Weights of a small mixture-of-experts language model, trained from scratch on English Wikipedia: 64 experts in each of 5 layers.
Below are experts of layer 3 (counted from 0) of a mixture-of-experts language model. Rows are named router (the router's row for the expert), down (a neuron's output weights, with its number) and show model dimensions 0-255. Each number is 50 + 15 x the weight over its row's rms, rounded and kept within 0 to 99.
After each expert's rows: a language model's description of what the expert responds to. This comes from a sample of Wikipedia text that the model never trained on.

# expert 63
router:54 43 28 39 48 65 55 64 38 44 53 33 50 49 50 64 56 66 59 74 62 44 80 59 43 68 71 50 66 45 40 33 51 35 45 68 73 36 53 62 19 53 31 55 50 49 52 71 40 40 64 53 55 64 47 65 47 10 72 53 33 32 51 69 40 60 51 25 69 28 67 38 40 54 63 65 60 49 56 57 73 17 33 19 30 52 57 50 69 71 35 63 62 41 44 52 26 45 58 67 54 29 60 57 56 44 57 66 79 34 31 38 52 43 72 31 46 63 43 40 71 39 28 48 49 68 59 33 53 63 18 30 71 57 70 47 66 45 46 08 42 57 56 33 39 52 46 70 54 45 63 38 32 54 51 39 28 64 32 27 70 34 40 48 36 49 32 41 40 49 57 31 45 13 60 55 74 52 25 26 61 66 21 28 52 71 40 35 50 64 57 55 39 80 56 41 56 53 74 29 30 47 21 65 34 52 57 61 33 57 56 86 75 59 56 52 56 49 50 52 61 18 47 82 58 49 58 52 41 47 32 86 38 50 61 66 71 56 51 69 42 33 33 81 50 50 28 52 41 36 46 35 47 64 40 32
down1:40 88 48 59 47 05 49 25 54 54 12 48 46 31 60 66 17 32 53 40 57 36 31 68 55 48 48 40 41 55 30 20 48 36 52 62 38 27 66 56 53 67 45 43 55 51 46 40 45 71 73 44 35 54 79 28 44 53 49 67 80 51 25 49 68 44 58 54 48 61 60 43 50 42 52 72 35 37 62 48 67 46 36 45 56 42 25 60 51 45 68 32 52 65 77 47 23 31 52 62 28 69 47 45 44 47 70 52 73 54 55 34 40 64 42 57 74 37 26 58 63 39 42 33 62 52 72 36 28 51 64 56 67 48 41 43 79 35 30 65 60 37 64 50 48 41 61 50 54 46 31 79 75 64 41 64 63 35 84 75 63 48 27 32 62 42 46 53 62 85 56 55 43 49 60 69 48 79 65 48 58 20 61 66 52 74 77 32 40 45 27 60 38 53 36 39 48 48 61 34 52 30 46 50 49 45 60 55 20 79 52 47 76 52 34 62 65 48 28 50 41 57 37 24 22 47 47 46 43 76 42 33 62 68 70 39 62 64 63 49 53 48 45 34 53 83 70 76 57 39 31 41 76 56 58 61
Description: Digits within numbers. Individual digits and digit pairs inside numbers, scores, coordinates, years and table statistics, e.g. "2–0", "−1.2", "2006".

# expert 43
router:77 77 27 39 57 76 46 46 55 61 49 47 45 56 65 26 30 58 33 57 56 27 48 19 46 59 56 62 48 20 55 50 43 34 50 67 61 38 64 49 48 49 32 50 57 48 44 54 46 33 71 58 43 77 40 72 37 17 31 48 42 31 50 48 47 40 29 57 71 73 59 72 48 39 45 58 84 49 30 57 44 36 62 52 54 34 58 49 79 57 58 60 62 51 33 54 39 32 32 20 67 47 19 57 52 45 23 39 48 47 35 41 18 36 55 32 33 47 76 55 49 48 17 74 31 41 30 24 53 60 38 59 65 41 58 45 53 69 45 34 48 69 65 41 44 50 54 58 58 50 63 18 46 43 38 19 42 24 46 29 58 48 62 56 67 53 34 48 59 70 53 41 38 35 68 65 80 51 10 27 65 60 50 38 44 56 07 28 38 69 34 49 52 68 29 25 67 54 58 60 24 40 19 59 79 49 62 37 71 64 43 73 51 40 50 54 49 64 56 50 70 49 57 46 59 52 23 70 30 49 54 61 47 47 43 52 65 65 33 59 42 37 32 66 60 62 28 33 42 76 36 38 75 62 58 61
down0:42 62 46 85 32 75 53 38 34 69 50 33 53 36 36 36 60 29 28 63 53 52 63 58 54 63 51 18 28 76 58 36 47 26 60 42 50 60 68 59 55 49 62 30 41 55 51 62 52 37 49 45 39 47 54 54 66 38 62 42 56 47 57 59 53 54 99 45 65 40 43 59 62 40 49 82 51 70 48 61 81 62 39 30 60 63 79 46 48 36 58 55 47 60 53 39 52 56 70 58 49 38 60 44 47 37 71 24 30 47 43 58 23 46 54 58 80 38 80 46 47 55 61 30 47 46 44 51 44 62 59 35 56 39 60 68 99 48 48 67 40 60 78 38 79 45 62 57 33 35 57 58 47 68 23 36 74 28 25 49 43 46 56 56 56 64 46 44 39 17 74 82 55 56 47 41 59 64 27 49 38 56 37 30 84 68 38 54 63 24 65 55 64 59 76 49 51 39 50 46 46 43 53 44 27 50 79 52 36 43 41 83 42 39 37 39 47 68 49 49 63 47 44 62 65 36 10 71 58 61 41 72 53 52 51 50 53 82 43 39 45 44 45 67 58 34 53 49 99 52 19 48 76 49 44 39
Description: Foreign word endings. Endings of non-English names, species names and foreign words, such as -ina, -ia, -ov, -osa in Diadelia squamulosa.

# expert 29
router:67 74 42 31 28 84 37 79 70 29 60 40 58 53 54 47 40 40 66 54 74 45 42 43 42 74 62 42 64 57 50 80 53 33 43 62 61 53 67 55 46 54 41 74 72 68 44 45 30 46 26 40 68 82 19 76 48 58 36 47 52 57 17 83 46 33 58 46 37 71 46 58 51 65 52 65 79 47 41 59 43 43 49 40 53 33 52 57 49 69 59 63 23 64 59 27 48 63 54 47 58 79 52 37 46 56 19 62 72 46 41 65 49 53 56 54 57 34 64 52 74 61 46 75 56 67 47 57 66 42 26 40 64 37 64 55 37 70 42 47 47 69 37 51 52 46 44 63 53 64 46 41 33 47 23 12 32 33 35 34 58 70 41 43 54 54 24 35 43 43 30 33 49 32 57 65 88 83 51 30 60 72 44 24 68 72 34 62 47 58 33 46 54 64 28 39 47 55 60 36 39 33 54 73 45 48 51 69 38 46 60 76 84 46 46 76 53 52 60 40 67 19 86 55 40 54 31 49 31 37 34 69 48 43 39 71 57 53 51 47 75 34 49 63 55 47 13 69 68 52 55 60 55 46 61 42
down0:68 46 32 46 55 55 64 52 34 42 70 52 16 59 45 48 51 65 50 20 50 56 36 50 68 47 29 74 24 44 63 41 50 79 73 67 50 68 53 54 61 63 62 59 61 75 82 16 72 44 50 56 74 71 30 55 53 45 55 69 43 54 69 51 59 54 35 34 37 39 66 60 37 70 63 53 46 70 36 51 31 43 41 45 47 32 65 74 50 74 56 39 29 68 58 36 50 28 62 32 62 47 47 47 75 44 52 50 23 49 32 50 60 31 33 65 23 27 47 77 56 32 45 72 17 76 45 30 92 59 52 66 43 74 43 44 64 48 52 71 73 58 17 74 57 51 68 64 62 65 43 40 42 47 54 63 47 38 49 60 71 69 24 59 21 54 79 31 50 43 47 33 54 54 47 40 50 64 49 47 75 71 45 43 31 45 31 54 57 56 70 47 60 52 48 37 74 58 55 46 34 43 41 60 40 68 47 40 33 46 57 69 48 77 37 58 52 56 55 36 52 72 56 56 75 35 53 70 40 65 65 79 51 22 38 61 71 50 27 44 90 46 52 66 44 46 46 15 36 32 59 40 34 41 41 69
Description: Semicolons and word fragments. Semicolons and closing parentheses separating list or infobox fields, such as IATA: none; ICAO, plus mid-word pieces of names and hyphens.

# expert 35
router:55 66 62 52 28 59 34 40 62 53 55 13 49 72 59 45 42 57 59 50 56 54 70 64 44 76 81 46 59 45 53 27 63 53 64 55 38 15 64 24 44 49 46 39 84 63 36 38 55 41 32 46 55 33 19 41 61 62 57 58 62 45 29 73 37 58 69 22 88 40 41 53 51 50 55 58 21 34 57 56 87 31 28 47 57 53 65 37 66 56 54 63 44 61 63 42 36 69 51 56 77 52 37 46 81 49 47 65 68 42 31 37 58 24 59 43 37 57 57 62 38 14 52 47 50 33 52 57 64 78 25 49 57 31 61 52 57 48 41 19 48 49 63 30 46 53 54 55 54 28 63 18 54 66 59 03 55 53 35 48 53 54 38 54 60 73 39 43 46 42 45 56 43 59 66 65 67 26 36 61 44 60 49 36 36 61 38 41 51 63 37 50 70 64 44 30 66 76 57 43 27 30 39 27 62 27 41 31 70 72 75 71 40 44 54 57 38 57 62 50 65 37 59 70 69 49 30 67 54 53 34 41 48 33 68 65 77 51 58 15 73 46 46 31 34 54 19 56 77 75 58 48 59 56 54 42
down0:59 60 56 42 58 30 48 73 42 47 34 79 40 63 34 42 58 53 52 50 50 52 43 52 61 79 62 38 20 51 47 37 56 77 39 35 59 54 40 48 54 69 49 67 93 31 66 53 69 52 27 31 73 61 36 42 51 54 32 38 32 44 77 69 80 25 45 25 78 47 31 63 45 65 63 67 29 68 61 41 58 18 50 42 51 71 49 37 33 61 47 53 44 71 29 28 63 60 58 46 51 64 41 65 57 95 39 64 51 28 46 53 59 41 57 35 53 43 54 34 29 54 45 69 47 72 51 62 40 59 71 40 89 50 46 62 64 54 52 24 80 48 45 55 55 69 63 73 35 42 38 59 46 47 56 66 36 64 36 44 57 39 73 87 73 65 60 29 42 47 40 34 43 30 45 45 41 44 57 48 41 40 36 67 27 48 47 72 40 60 62 63 08 60 49 47 38 47 88 66 34 49 58 35 75 68 50 65 61 31 52 63 54 27 62 49 63 37 31 46 80 25 46 60 45 61 52 59 46 64 54 26 57 49 63 67 79 46 19 32 43 62 65 44 37 52 58 46 48 73 36 40 26 35 49 56
Description: Mid-word fragments. Short lowercase pieces in the middle of rare or foreign words and names, such as sp-oon, p-ock-et, g-ul-let, also km and miles.

# expert 42
router:59 50 25 23 57 53 31 49 39 70 43 42 56 72 82 29 43 42 66 50 65 30 48 46 49 66 56 57 69 13 69 38 45 30 40 62 53 54 76 53 57 52 65 27 53 57 50 74 43 47 47 78 45 58 25 47 38 48 23 58 22 32 23 58 44 38 49 46 71 47 42 74 56 56 72 62 43 32 35 60 54 21 70 69 44 34 42 53 75 64 58 60 69 46 42 54 18 58 53 62 61 63 60 40 81 62 36 57 37 40 24 30 65 16 65 51 50 46 83 53 66 17 49 56 37 70 58 26 58 66 44 46 58 62 59 63 42 75 42 35 60 65 77 44 54 62 50 33 36 56 62 33 39 36 39 33 27 42 30 36 38 49 70 59 55 54 26 41 49 50 45 49 53 28 64 63 55 68 56 25 49 83 64 28 52 57 48 72 40 69 10 56 64 63 32 53 58 43 71 54 64 58 41 35 55 42 56 44 62 68 81 65 75 15 36 61 52 50 61 68 61 17 67 59 65 59 39 66 62 29 37 45 55 41 36 73 72 54 60 41 46 36 45 52 60 42 33 32 61 59 63 56 41 76 40 52
down2:37 59 54 79 80 28 85 47 48 40 41 29 61 50 47 57 34 37 36 57 72 83 47 47 42 48 41 46 68 57 61 40 47 59 38 44 50 58 32 52 61 47 46 66 57 12 43 56 44 79 53 62 63 53 33 44 66 76 42 53 43 71 19 35 43 37 52 54 37 36 41 35 64 87 32 76 48 43 59 47 52 60 41 60 44 53 51 69 62 50 59 44 45 78 47 56 20 62 49 65 45 50 65 60 51 81 59 50 50 40 62 34 82 75 26 50 56 52 36 51 56 41 37 34 25 48 51 82 15 43 61 67 26 29 57 61 48 45 37 67 35 31 41 36 37 95 35 33 52 30 38 32 47 46 33 47 18 64 56 72 65 33 78 51 50 62 71 40 17 35 51 47 46 61 57 42 66 49 54 53 48 51 70 21 58 45 34 24 52 47 53 55 66 54 68 31 49 71 37 46 67 69 42 31 41 12 28 52 61 62 55 42 60 96 60 49 44 62 51 53 16 53 37 56 50 45 76 49 62 48 58 35 28 46 40 66 37 80 60 64 48 60 57 31 55 63 44 73 60 50 62 55 47 35 47 62
Description: Place-name endings. Final pieces of place and proper names, and ordinal suffixes: -ville, -berg, -ford, -land, York, and the th/nd/rd of 4th, 2nd, 3rd.

# expert 59
router:48 78 43 38 46 62 23 59 43 55 34 46 30 55 33 28 34 54 60 33 59 48 47 41 57 83 75 25 83 50 39 85 52 49 36 32 57 69 78 29 42 62 53 49 51 54 50 75 40 55 48 41 31 45 39 37 40 45 41 50 48 52 30 62 41 34 63 33 55 64 66 67 56 49 59 61 65 48 30 60 62 21 34 40 21 67 61 47 57 68 73 51 39 39 43 47 49 57 57 63 68 50 38 43 68 64 50 49 47 19 40 44 42 36 56 43 40 44 59 44 45 35 40 79 34 35 66 27 40 56 29 40 69 26 57 64 64 38 66 30 37 63 65 55 33 50 52 66 40 52 68 43 60 46 55 38 31 64 32 07 76 40 64 34 69 51 58 33 26 24 37 32 64 20 59 64 74 72 59 42 65 50 29 26 44 59 46 44 51 48 31 16 76 80 34 45 55 50 44 36 47 36 43 52 33 47 59 27 61 63 83 51 51 80 63 66 45 64 44 83 58 50 63 53 49 68 24 61 41 50 51 52 66 23 54 54 75 65 86 54 69 42 46 49 45 44 41 52 52 38 78 22 35 62 51 78
down0:51 18 55 64 64 47 48 61 18 51 74 26 63 13 63 58 61 50 43 73 76 47 42 48 50 59 33 38 42 53 55 27 54 28 43 44 61 55 51 42 27 42 36 36 59 40 64 43 33 53 52 67 30 29 56 74 84 72 59 44 18 76 50 48 41 42 47 36 53 55 47 78 76 53 37 49 74 29 37 49 59 54 48 69 59 56 35 34 62 68 61 42 51 73 61 46 31 40 35 87 37 50 67 37 40 49 44 51 67 63 24 48 31 60 39 47 42 46 50 59 39 74 54 36 35 74 18 62 43 58 55 49 18 60 49 49 40 65 66 50 44 51 56 70 37 66 43 44 53 56 55 75 28 50 29 37 40 49 56 70 41 64 51 37 48 69 65 49 57 71 47 50 47 73 67 47 55 70 57 67 43 43 45 62 62 55 56 46 61 55 66 43 43 48 58 26 56 45 45 76 56 43 28 64 73 86 64 74 44 26 07 43 53 25 60 53 64 55 58 23 57 22 51 50 68 31 39 42 60 49 44 67 16 26 12 53 52 53 98 31 47 49 27 37 51 47 57 38 64 69 53 72 61 53 58 62
Description: Headings and infobox field starts. Opening = and == of page titles and headings, table pipes, and infobox field labels or year prefixes, such as Coordinates, Votes, Date, 201.

# expert 38
router:56 82 49 32 50 55 19 45 16 41 57 45 32 62 61 22 45 39 60 69 56 64 52 32 30 83 47 53 69 48 44 52 63 32 37 55 62 68 60 30 41 51 27 32 43 23 50 46 67 57 39 45 43 74 39 34 35 52 53 38 40 39 77 55 28 62 54 45 52 40 44 70 49 48 57 43 36 41 43 73 63 24 58 46 27 48 51 37 49 59 34 70 48 31 42 36 54 56 57 73 67 33 54 41 57 53 74 75 67 69 18 43 48 38 71 21 38 29 74 51 55 38 41 53 39 39 57 56 66 51 40 55 71 46 56 58 58 38 76 41 46 66 49 32 53 62 44 48 65 45 63 45 45 56 41 29 49 55 37 25 43 24 56 28 32 54 52 54 50 36 60 32 48 30 96 64 69 63 31 28 71 65 08 26 34 46 48 70 54 70 39 51 68 84 28 27 54 61 80 49 37 46 66 43 40 27 51 37 45 64 43 66 43 69 37 50 48 35 49 69 49 56 68 61 61 55 19 32 36 53 18 89 42 28 65 61 45 60 58 58 37 42 67 43 74 63 45 52 63 59 83 46 65 57 56 57
down1:35 46 41 42 56 45 65 63 36 36 58 51 40 51 46 52 64 66 45 57 26 24 69 64 43 58 42 60 48 64 42 58 47 36 59 54 72 35 73 48 56 57 66 60 75 62 66 52 54 29 37 40 80 39 38 72 18 48 46 48 36 46 27 56 88 45 49 45 37 61 47 38 35 54 51 70 34 42 34 45 55 26 62 59 46 27 42 31 56 47 61 65 67 28 27 27 34 71 66 57 32 48 65 33 64 43 53 41 55 57 46 62 29 74 40 49 34 34 68 55 43 48 47 37 11 38 46 39 81 44 52 45 51 49 55 54 65 48 43 65 79 45 63 50 79 47 68 46 44 64 78 57 59 70 80 70 59 43 84 71 55 40 52 89 47 46 57 37 74 57 64 83 48 31 47 31 58 35 54 30 35 62 66 23 45 42 57 51 56 53 38 58 39 44 73 54 57 69 64 51 64 31 36 65 45 55 58 63 53 48 56 42 48 56 71 56 67 07 36 58 40 53 85 94 74 52 72 58 36 35 52 42 64 44 35 21 42 42 23 33 60 66 69 44 14 62 60 22 71 54 43 39 57 56 52 43
Description: Infobox field labels. Field names in infobox-style lists before a colon, such as Location, Born, Coordinates, Binomial name, plus degree-minute-second marks.

# expert 8
router:62 70 57 25 58 46 41 67 31 43 60 34 25 71 49 38 47 57 52 43 60 37 59 19 19 47 73 39 65 48 70 39 36 41 25 52 68 38 83 42 69 48 40 33 45 30 69 55 38 40 24 31 45 60 62 52 50 42 49 37 41 56 81 60 48 60 50 34 57 44 53 59 55 38 43 57 36 54 36 56 65 22 57 38 56 37 42 25 64 50 38 87 43 25 38 46 42 53 36 47 67 46 52 53 74 54 59 58 62 45 41 51 45 71 63 38 51 41 78 31 45 48 23 66 47 51 65 29 49 53 54 56 47 22 57 45 54 57 55 49 67 51 59 21 38 74 65 60 41 52 38 50 50 51 37 28 50 59 39 27 34 45 22 37 35 56 34 43 53 56 55 50 54 24 83 61 83 57 52 35 58 96 35 09 41 40 25 73 70 64 50 33 56 72 16 28 73 36 75 57 27 47 61 33 70 36 63 45 50 64 56 82 67 39 33 48 54 48 66 61 58 50 63 53 31 57 03 38 41 29 31 57 47 67 51 59 44 43 48 58 50 68 61 68 79 63 45 52 59 41 52 78 53 68 62 56
down1:37 18 58 23 62 43 38 42 39 75 49 55 48 39 71 49 35 41 56 42 45 48 36 71 59 57 69 54 53 54 48 73 64 33 40 58 36 47 50 59 34 51 26 48 89 43 49 74 54 40 66 63 40 37 37 43 63 49 74 16 53 51 55 43 65 67 58 30 68 40 16 57 18 53 46 10 19 46 36 61 16 38 38 40 43 38 44 61 41 52 22 71 80 37 63 47 72 69 72 73 27 64 80 46 45 39 73 67 40 57 60 65 55 44 38 62 39 61 70 40 61 70 48 83 51 39 64 62 43 41 63 63 37 63 67 61 48 38 52 58 53 74 52 43 53 62 69 54 33 27 36 58 58 26 55 36 51 44 60 45 20 73 47 76 44 50 52 41 28 61 60 39 28 31 43 46 46 45 46 56 61 61 14 61 43 43 44 63 67 41 60 71 45 57 52 76 49 24 53 61 55 44 86 70 41 48 49 49 56 37 36 59 53 61 35 43 60 42 70 49 53 60 37 29 27 45 41 42 56 48 65 43 49 38 40 36 78 67 58 52 31 31 71 21 64 52 14 42 40 46 45 63 37 42 76 17
Description: Colons after titles. Colons and other punctuation after a title, place or label in lists and citations, as in "The Vortex: Where…", "Police: Suffolk".

# expert 3
router:92 32 26 37 48 66 36 59 36 36 65 43 26 60 67 36 31 47 40 49 70 31 56 45 34 65 44 26 25 30 44 63 41 44 53 57 58 63 61 61 33 53 21 61 59 29 49 58 36 40 47 49 31 57 38 40 41 60 89 76 52 51 52 63 42 46 54 28 42 60 58 37 43 55 34 89 61 26 38 68 58 32 41 36 53 43 58 38 43 52 53 76 38 35 44 50 27 49 66 66 69 55 39 50 69 82 31 73 69 44 47 67 48 36 32 33 46 52 70 41 42 58 47 65 31 44 51 47 43 86 37 45 65 46 76 61 53 41 51 29 32 63 70 20 45 49 37 48 31 54 32 40 39 56 48 23 75 61 42 40 70 26 38 45 35 82 47 63 53 53 57 29 69 20 43 52 52 49 39 08 60 71 62 35 38 56 30 41 54 67 48 23 51 50 59 45 56 69 69 15 26 44 32 49 50 44 61 57 33 40 56 34 70 60 63 73 45 47 66 58 69 47 52 64 79 54 16 54 42 52 48 67 43 32 36 52 67 48 69 40 30 26 42 61 52 53 39 39 75 23 67 59 61 60 72 56
down2:59 26 49 82 63 29 72 42 47 55 50 55 51 43 49 51 58 57 50 57 56 51 44 37 58 32 59 72 35 50 51 67 64 61 46 40 73 37 65 53 59 16 29 55 36 42 55 64 39 31 40 55 52 43 64 38 28 61 36 39 53 39 43 61 52 33 65 87 34 35 52 25 71 42 46 57 67 30 53 65 10 53 32 52 80 34 64 48 49 59 39 59 71 28 61 48 49 53 65 51 30 50 37 48 55 59 25 75 61 60 49 74 58 54 81 57 47 66 54 65 39 75 70 48 47 50 35 47 33 53 41 50 45 42 68 53 36 76 06 62 72 29 85 53 53 49 54 22 64 47 55 57 76 56 57 36 58 67 58 24 62 30 42 42 48 63 49 48 47 60 56 73 48 62 73 93 30 25 54 46 23 57 62 39 58 47 32 53 68 56 52 38 39 52 55 38 46 80 56 09 47 90 45 72 47 51 46 89 55 75 61 24 54 55 77 58 41 60 56 47 43 58 63 55 48 32 70 64 41 86 29 66 47 67 52 44 35 37 40 79 49 39 45 50 48 36 45 48 35 38 46 60 66 28 61 57
Description: Auxiliaries and main verbs. Auxiliary and main verbs after a subject, especially was, had, has, not, also, can, e.g. "has not been", "may not be".

# expert 15
router:47 66 44 36 37 75 45 77 23 50 70 42 13 56 86 41 19 37 47 56 80 42 81 54 31 46 54 51 48 30 30 42 42 41 49 55 54 00 73 50 82 53 50 38 58 72 42 53 60 66 43 25 29 52 34 44 64 48 68 53 33 49 49 74 30 53 57 32 71 33 54 59 46 70 60 60 34 26 42 51 41 36 56 33 60 28 49 43 71 63 58 72 59 49 61 50 28 58 66 36 54 51 49 40 50 48 40 38 39 43 49 50 48 67 53 32 49 54 44 30 50 33 40 48 49 49 55 25 43 72 25 28 45 47 64 40 45 59 62 37 32 39 66 49 22 64 58 60 43 77 59 49 39 45 62 39 57 32 32 59 73 28 34 36 63 46 68 53 41 33 48 53 46 30 65 54 81 60 12 36 70 50 53 35 53 52 37 37 60 54 49 37 62 63 28 45 46 50 56 38 36 12 65 61 41 44 57 34 66 46 75 57 88 46 75 64 30 51 54 42 43 28 52 74 71 39 21 78 62 49 50 52 62 35 30 74 58 75 57 42 39 31 62 68 40 72 52 59 76 38 53 39 39 75 55 32
down0:28 18 25 60 51 53 74 51 38 44 51 53 32 43 19 44 53 67 57 45 38 26 44 75 72 63 35 51 70 66 35 70 31 64 67 45 37 64 52 59 48 51 58 50 73 39 58 59 47 61 61 35 42 45 52 39 51 51 30 60 85 55 53 76 56 21 54 38 12 49 35 63 61 61 37 65 16 40 80 58 68 42 54 49 56 54 62 52 31 68 64 58 61 42 75 44 66 44 47 52 58 61 61 67 60 55 59 54 61 66 66 69 74 57 65 58 22 54 31 39 54 43 48 53 61 40 63 38 47 61 66 37 46 65 33 69 76 48 39 42 21 38 42 34 34 49 82 57 48 79 87 67 72 26 37 55 48 40 46 72 58 43 62 50 59 81 59 34 52 40 44 53 56 33 42 58 29 39 58 55 41 71 37 34 30 34 63 47 61 58 46 22 45 34 73 42 67 36 48 62 59 45 41 60 58 28 62 68 49 70 63 31 58 76 59 32 86 31 72 30 60 67 62 46 52 47 43 26 64 41 45 56 47 69 77 37 32 59 47 59 44 49 52 23 15 59 60 51 78 72 58 85 38 48 44 32
Description: Title and name words. Capitalized words inside song titles, album names, tournament and company names, e.g. La, Red, Love, Great, Mc, Open.

# expert 48
router:62 63 47 53 22 58 59 26 32 46 45 40 48 45 48 35 57 64 61 42 81 37 45 24 30 57 50 44 74 36 56 54 27 31 44 64 72 34 66 51 43 24 29 52 54 45 52 43 46 39 45 58 57 48 47 57 61 31 57 78 34 19 61 47 54 61 47 39 48 43 52 72 29 48 37 46 71 35 34 37 60 61 55 51 33 51 57 41 60 82 47 76 57 54 32 36 43 53 48 23 66 67 31 48 47 44 41 63 39 40 62 43 30 46 56 24 25 36 53 69 41 36 21 49 72 29 56 30 65 96 47 55 78 24 73 68 82 59 51 40 21 70 76 52 34 46 44 53 45 52 53 38 59 46 43 52 42 35 35 46 59 63 45 47 44 41 38 44 43 64 62 29 46 47 50 68 84 74 45 54 59 60 49 51 56 53 18 25 41 62 51 61 60 65 32 56 77 59 63 44 33 33 45 54 68 65 51 55 52 59 61 61 63 59 55 67 19 56 47 61 66 37 60 59 55 44 13 49 46 26 55 74 23 17 28 65 70 75 16 44 62 50 69 50 47 52 14 31 62 55 75 38 84 68 61 52
down0:75 53 43 71 35 50 22 55 49 66 30 52 61 60 74 11 64 57 65 39 47 07 59 51 58 60 76 27 39 18 68 69 47 58 19 39 57 77 72 72 41 43 38 62 70 70 46 29 31 59 46 45 45 60 45 74 33 37 36 62 41 57 32 59 47 46 55 31 35 21 29 33 48 38 65 56 28 65 43 35 55 31 50 25 69 56 25 41 53 58 40 51 46 34 36 71 47 51 43 56 67 54 47 53 62 48 49 57 51 47 62 46 71 07 72 59 44 60 90 34 21 58 50 38 54 57 41 49 72 58 64 54 61 42 37 71 47 45 45 23 69 21 56 30 43 73 38 44 63 57 20 78 45 62 61 53 25 41 37 44 42 51 35 42 32 29 15 33 49 35 68 52 53 79 41 62 52 61 70 51 42 52 44 42 61 43 33 47 61 63 25 45 47 33 15 45 36 23 69 43 42 38 51 77 72 44 39 71 71 55 50 36 28 61 32 52 46 60 60 62 41 57 49 42 42 21 53 49 51 51 31 41 51 29 49 55 40 35 30 56 27 41 52 56 49 41 47 50 52 70 31 53 53 37 33 66
Description: Mid-word fragments. Short inner syllable pieces of foreign or rare words and names, such as Ze-it, Dy-al, Fe-ast, Jah-ang-irli.

# expert 22
router:48 77 38 37 31 73 29 74 48 57 58 21 21 55 80 48 32 39 46 40 80 41 49 46 17 71 45 38 41 41 50 46 63 41 44 65 47 06 73 65 71 43 55 41 59 45 35 48 58 72 56 34 38 58 27 42 65 47 91 49 42 46 48 77 37 41 67 40 53 32 61 52 58 40 69 72 54 48 44 60 60 20 49 43 48 29 64 50 62 67 58 58 54 63 37 52 23 46 58 56 54 38 52 61 77 43 50 56 40 45 35 44 50 42 53 50 48 54 55 61 32 50 41 58 61 58 57 33 77 71 36 55 38 34 57 12 50 54 45 50 58 58 54 57 41 68 29 72 55 59 45 38 27 51 37 37 78 22 44 53 71 48 42 28 48 45 35 37 48 53 60 34 57 25 70 54 73 71 37 57 74 61 57 32 34 61 28 28 31 71 53 41 66 60 49 35 39 62 61 36 26 32 53 54 33 50 68 48 60 64 66 67 74 51 61 62 36 79 38 48 53 40 62 75 67 53 25 75 59 55 45 61 51 37 30 63 65 62 64 33 29 19 20 90 53 48 29 37 72 35 68 22 59 63 59 50
down0:54 55 19 37 14 48 18 55 26 69 52 58 36 70 52 60 59 40 69 58 46 54 30 82 18 70 24 44 61 31 36 40 50 53 61 66 39 43 64 31 63 31 75 65 64 31 30 64 69 54 36 45 54 33 62 61 53 58 39 47 72 45 64 64 56 39 47 59 43 35 64 58 43 38 61 51 32 58 59 22 51 64 49 82 61 69 33 40 52 29 34 62 52 71 50 59 61 62 63 74 61 46 74 56 65 40 48 57 57 42 54 49 68 59 73 66 29 71 67 39 75 76 53 53 61 44 57 79 26 37 50 43 29 42 46 72 30 51 46 13 59 62 89 64 47 47 61 56 37 70 57 45 14 75 48 42 55 24 38 31 69 29 34 65 32 50 68 77 65 52 53 74 57 62 60 45 62 62 54 51 68 61 47 45 62 59 63 59 37 47 62 46 88 63 71 37 46 55 59 48 29 47 56 59 61 44 80 26 45 40 68 52 39 82 44 57 39 43 42 45 35 45 57 43 54 17 45 26 52 50 33 51 59 64 55 28 36 48 42 85 51 57 32 46 46 48 46 56 69 25 55 24 50 55 35 37
Description: Name-initial word pieces. First word pieces of surnames and foreign proper names, often after a given name or title, such as Pear(ce), Mack(y), Sel(im), Bij(nor).

# expert 44
router:82 73 49 33 21 78 47 48 34 49 29 49 61 71 77 48 45 59 49 69 78 50 49 37 37 64 44 32 69 53 38 48 42 42 35 80 77 53 73 57 50 49 56 36 49 51 49 42 50 33 71 53 35 65 43 56 54 48 49 76 53 48 36 60 58 44 41 41 50 49 33 61 30 46 55 57 45 25 42 48 69 41 53 28 53 50 72 62 64 66 58 76 42 59 19 40 12 42 39 28 48 58 60 42 69 53 25 64 57 54 43 74 61 32 62 39 63 53 67 71 47 27 41 59 68 63 56 45 74 66 33 56 60 05 84 42 53 77 51 24 26 68 66 45 19 41 40 49 46 41 65 14 48 46 29 25 32 45 35 32 80 51 50 51 48 71 32 50 56 61 62 40 38 43 47 54 76 48 48 45 74 59 56 38 44 65 41 55 41 48 41 36 58 62 53 43 52 81 65 23 56 46 63 37 66 60 32 53 54 78 44 55 62 71 48 68 42 49 63 52 36 32 83 59 75 84 46 42 36 32 38 54 48 36 45 73 71 44 47 30 63 47 44 65 52 17 19 47 75 41 62 59 47 55 52 43
down0:44 63 43 18 58 43 56 53 43 35 30 28 44 41 32 45 31 49 28 54 55 48 47 58 37 51 48 45 13 78 53 39 61 47 41 50 36 29 18 48 75 30 53 44 75 59 54 55 51 27 38 31 46 64 32 26 62 59 69 78 67 57 44 59 40 39 57 48 70 50 61 63 66 53 31 32 25 29 40 38 50 79 50 23 50 45 43 42 82 75 53 34 51 40 46 51 45 57 40 60 67 43 22 62 45 70 77 45 55 46 41 37 64 63 26 57 38 69 50 49 66 63 29 60 53 56 51 47 68 73 62 57 66 33 40 52 42 52 53 20 52 82 61 64 68 44 23 39 33 47 28 34 53 32 62 63 54 65 35 51 74 37 36 67 62 30 57 22 61 38 56 89 26 25 58 59 17 49 51 73 57 49 63 38 56 44 52 61 59 42 54 80 46 32 70 46 74 57 43 40 81 31 55 44 39 42 30 72 36 58 57 49 73 66 41 57 47 59 44 39 51 63 45 92 36 22 55 51 79 86 31 62 45 64 35 48 33 45 36 49 66 56 53 38 40 48 26 37 66 35 39 35 65 54 56 46
Description: Mid-word name fragments. Consonant-heavy word pieces inside names and rare words, such as Rob-ber-y, McCl-ell-and, G-ig-antism, Veracru-z.